config.yaml
num_hidden_layers: 8
hidden_size: 320
n_experts: 16
experts_per_token: 1
d_expert: 304
d_shared_expert: 0
hidden_act: "swiglu"
moe_layers: [2, 3, 4, 5, 6, 7]
router_score: "sigmoid"
normalize_top_k: false
routed_scale: 1.0
balance_loss: 0.00385
balance_bias: false
router_cosine_scale: 20.0
init_std_router: 0.0294
lr_router: 0.000994
vocab_size: 32768
norm: "layernorm"
norm_eps: 1e-05
tie_word_embeddings: false
optimizer: "adamw"
learning_rate: 0.00194
beta1: 0.9
beta2: 0.99
batch_tokens: [65536, 131072, 262144]
max_seq_len: 1024
train_tokens: 315100000
max_steps: 4190
dataset: "wikipedia_en"
Below are experts of layer 4 (counted from 0) of a mixture-of-experts language model. Rows are named router (the router's row for the expert), gate (a neuron's input weights, with its number), up (a neuron's input weights, with its number), down (a neuron's output weights, with its number) and show model dimensions 256-319. Each number is 128 + 32 x the weight over its row's rms, rounded and kept within 0 to 255. Numbers have three digits each.
After each expert's rows: "comes before" lists some tokens at least twice as common just after its tokens as in all text; "gets" lists some tokens that make up at least twice as much of what it gets as of all text. This comes from a sample of Wikipedia text that the model never trained on. Tokens count by the router's weight.

# expert 2
router:144129155148177131171128127150099162094124077179086164146088108148112164135134136137156160132132161141109085125171109155131130106166152158074088067108127114064112116122165129057170128132148113
gate6:061108078159139094145103154098123153114176087136168127091120062111138116069126156134120129147084194098094154144150124144140107170148205132113152213163130157134191165105113121156114163086154127
up6:133133077104074157147120147135131140197069108119119145069146142048168129072124093124120104117186091112150136124121132135093117146156111109105095090108128101087174118163123157147093137051107149
down6:161065099121065093098187107129130143129112099161155068077100125110124103112075122174130149129136127140126159157140147141191079168099092123110137093099188108106144123158142135103116125129123168
comes before: " and", " ", " which", " but", " who", " with"
gets: ",", "),", ")", ";", "\",", "',"

# expert 12
router:133081167140167139115153090157053146067141090163143189128130128140127119108148141164129131132132139172117121120170157120153116136141142153129123083122146136106078089123163094076164142101143119
gate6:151144106136069078165080148187143126101132146173115150108101163129132097129131118115110124147119102117087128119202100099114063154138128165088114105120086134088117095043091128102141128087123073
up6:184114148175140140085166139122164135151108109109164088159162104157103171107102138109116149216175126085137139145102110154120135100164125108157156145169182125127143201165081131122088154109109146
down6:143007134126092088094143121131135182160086084086219143077117068134105107132076130106162139107101115164110079106071158123137138113198119142165204116114147136142077095150135215094106167174133165
comes before: "\n", "1", "|", "-", "born", "N"
gets: " (", "\n", " |", "°", "==", "==="

# expert 11
router:093053119157116138151119183057130151101118094165130101097147143132102114124133108144140168137122168142096185156228162126154162085126118105059101134140100123094124100144149127091104110114112069
gate7:142098118112093154116077202103144135070131124165149122149095141078197161112117092076085169139060127036147074132166137133108141155128112174129161134163102100134127120188152077099122153180118089
up7:146071154070084146141101132111130151109162157163099113139097137174096156139144078188145135127070255178096173179083118077187085109083135164076154099102116118083114094107150075094165160057143097
down7:225183157115108071131149059135110120157113085144143138147204100098087107113177176146121174171161101134151152147111146156103092113168120080125161156110105116131184101110067137139109117166108187
comes before: "6", "5", "8", "4", "7", "3"
gets: "1", " is", "2", "0", "8", "9"

# expert 1
router:107068112130109147109152161109140180000139085165124119152108174164112103111122098157139156125178137102117153173113177157140132100175132142071168165119163129098076098095132073132094133115138151
gate7:198071123153115114100103131077148157131151122138109098176157177133117184152112091114115101107142122116106123174138163109146121088185162126067106147152083080095094085146149140114111196146101118
up7:120182158161121083119182126106121138156079072084131157126128134069111129138164128157113156181162115141086142091149129122134164134145142144197090155081133169103157138119101155127133084130218097
down7:157137176098136129095136099140074113144172104124148131137141144170107168173092129101125134133134091145159123120131135133117095116180147103136125102116130208112170136144097140085123153178119187
comes before: "==", "===", "The", "1", "In", "|"
gets: "-", "\n", "–", " it", " It", "/"

# expert 15
router:093021108149103172101118113067060126061145077163149132129120121142095098242128129152162134109115126115168149182163119100147112065137132140117123149122095121099110097133133120092143118119121107
gate6:102094175149132101108128183149144171107112120122198137133166078141157082121125174115129185133175163150132169069162156088152078139089123122099105153089076170085178172154115181108143105121156159
up6:077085162187159152134152151129102144124149102156197152136131081137140046186115173146129205091092174123151148117179145090121103147129115174110077121118114106101143173090084154150149060089154153
down6:110140121146122114099143134141151135114104109159111166130165082154170120136126120103128146179095170084129141078147113133097094122101145112148115140098139130118153108162189153130062074076105165
comes before: "9", "0", "1", "2", "8", "7"
gets: "1", " ", "2", "–", " who", "C"

# expert 7
router:104101127143117138098144163108096166012142141134113173125121170083125123182146140202159167167145165137097174149108165109156090134100149151088128134050128143068099103093094163089134166121131130
gate7:114116164140123224110112074089099106099154154104087118121108098166112123110111107126120098061061091118109125110095100057167075138165101164099071125131152111158111115150152153081111097108134130
up7:132134121127138186090077160124157131176163083119147119084125183153084115166103107147125171114169106114100139153130067174219181148096165095100089129085082082080124138118123169126154064134145106
down7:208047187163168144172108127130169167123055041137128121122168135135103180150125062115193121173134132177100105139116147140163140060111146114099128109112105081070158134125093112047089125165223148
comes before: "1", "0", "2", " \"", " List", " Genus"
gets: "-", "0", "|", " \"", " and", "="

# expert 6
router:148045091129162154095102154088089120086096085246092140203146105175106122115168107146138152120089223126150137118177120117089123083154143110098142114121109136102157121137124172115127098101128119
gate6:189111125134086152149167165081165148158121184136175153152153116075130127102111086097150137120151136124137100130144195150106140180145105110065103144143137145083119154096189116093139146154173127
up6:077162107136152119103129062188107149121106129117113130101122160152090154107124131126055085100089161119070137153080070101121120097124095125134198187138155092124117123144120075141154170162097126
down6:156076098142151169146177109108139103180143141193115112142110114124077125097185081134129136114171143080138175098151167148079197122066151059139150110161136136141152165165077079109090047107165152
comes before: ":", "9", "8", "7", "6", "5"
gets: "9", ")", " as", "8", ";", "7"

# expert 0
router:104027098123124116115146130087144155119127099190133153149159146145121099145165115212137120105140182119116170144130104056120129157097120109098109074120122221069161127080149092115177129094124092
gate6:105141069108110136157130167136133128125102141129108161132143115124125105144151163105168152108100112112177094203141078132100112118114133117132087118157099167084150145136055152146104141075141098
up6:123134115095066131139141092120156108137081154140124101117105160120164145180175183106147173090106141134170115176170090107099102068099137125143132106125102193146140140183068168161077139105173135
down6:078146147110116085112151103128118174159108101155079156137152114117124101127137099077145124152135140123088147149138106116101130135140100082157073160128112107090163137204136104107135089127092109
comes before: " ", "s", "2", "|", " −", " —;"
gets: " |", "s", "'", " ", " the", "|"

# expert 10
router:132149130148104165117112132150094127167108120205133120145108200178099118108139102127129137143138179110132151171147104131101128169158110157072108089125141127047117111088147116077131153115168138
gate0:115113116128108126076143094109129135102120098143180128131037191115125123130094101131077090126110117141117144167160119141120126124148111101060141178135126155146122122124172129117124091123119133
up0:153126130159121117189104145118108123113102110100095136067177104085142137157181177096131140129156121147113084094055153139110122099180137103216089117041138048133113122129163142102138151104110156
down0:127117119154111140090133093095109114100098124136095076118124167146130102098198094106126173147094110132096082155094112078155109099111098164123130139180141102132140120119145141094149139115120112
comes before: " the", " ", " a", " his", " their", " her"
gets: " of", ":", " by", " |", " to", " with"

# expert 9
router:143069097152131108105105136177095147061067153217111119114144146113087079206149138161140164089138108091101128114141144160111110117171155136068129181150128116091104145167134120126120137088110125
gate7:076118106113167083172125155138130168139156075136188129096136113178150121103136110148183168154116180154113140064089136141139121110131052142135132112121069167197088059116154117138151140107099111
up7:123084125142199151136095138078189159122145084128141133109124133209129117139113086111133175137163152131158138116073158116138178138114120112126139134166084119109095108114150194128155136156095083
down7:147175071148206065121123117161098166165091092152107126129133091166111095090158079129114129117101155153151144071138100171156146119130093060177191188102082139094129090141148132131097126119123156
comes before: "%", " |", ")", " (", " m", " ft"
gets: "0", "5", "6", "3", "4", "7"

# expert 8
router:129099123133135166096133171140093204045166105153155112130165081126081078119116150120151143114122142073155160151125146118144102121167154173028169090120162119111153136122110146060169153097109113
gate6:161093120136104153168077086117133180128135158159110122105099133159156143100086068128166143068129139096140183088126176171087125077094102087056132135194075174138138145149129101131070170109154118
up6:068121142123157076069188206134178090090116166122134118152165163093092135141176165124064096170153127150099108170169105119107158177099188154189126117130162114130126090092138152081234110146109125
down6:150102158160124186169105117112114113161070115144124128096163132078041118154118055121108145110115125130101139110159145135101079101173156123111170099111109154182109152107077120103016113126129136
comes before: "\n", " The", " He", " In", " It", " This"
gets: ".", ").", "\".", ".\"", " Sh", "ak"

# expert 5
router:131081082189130111107102185139073172000135081176113111131125137100100133125115138119119169138108145178143124136123131171120104114165149126090163169137118163094116146081134078108115120107136126
gate6:175152082092134113151134164159033094189171074155146112136130128173064122109127131106170139119116118108117121081124180155197078136105136097105156078139088112167118094131162098141100140116143089
up6:099144162102139059152176144167104064173128173089131086163160135122093149074064107102155126155128125142173163135122141128103104198085062089100153170119152137112133195108143069114076097128126123
down6:115111096118130112142127106142114112120127180120203107127061139117120163111172093143184123089149138048140084115141116120106147146068139118140113143108178137119149154107138102076176182085140108
comes before: " |", " the", " be", " a", " been", " not"
gets: " a", " in", " ", " to", " had", " have"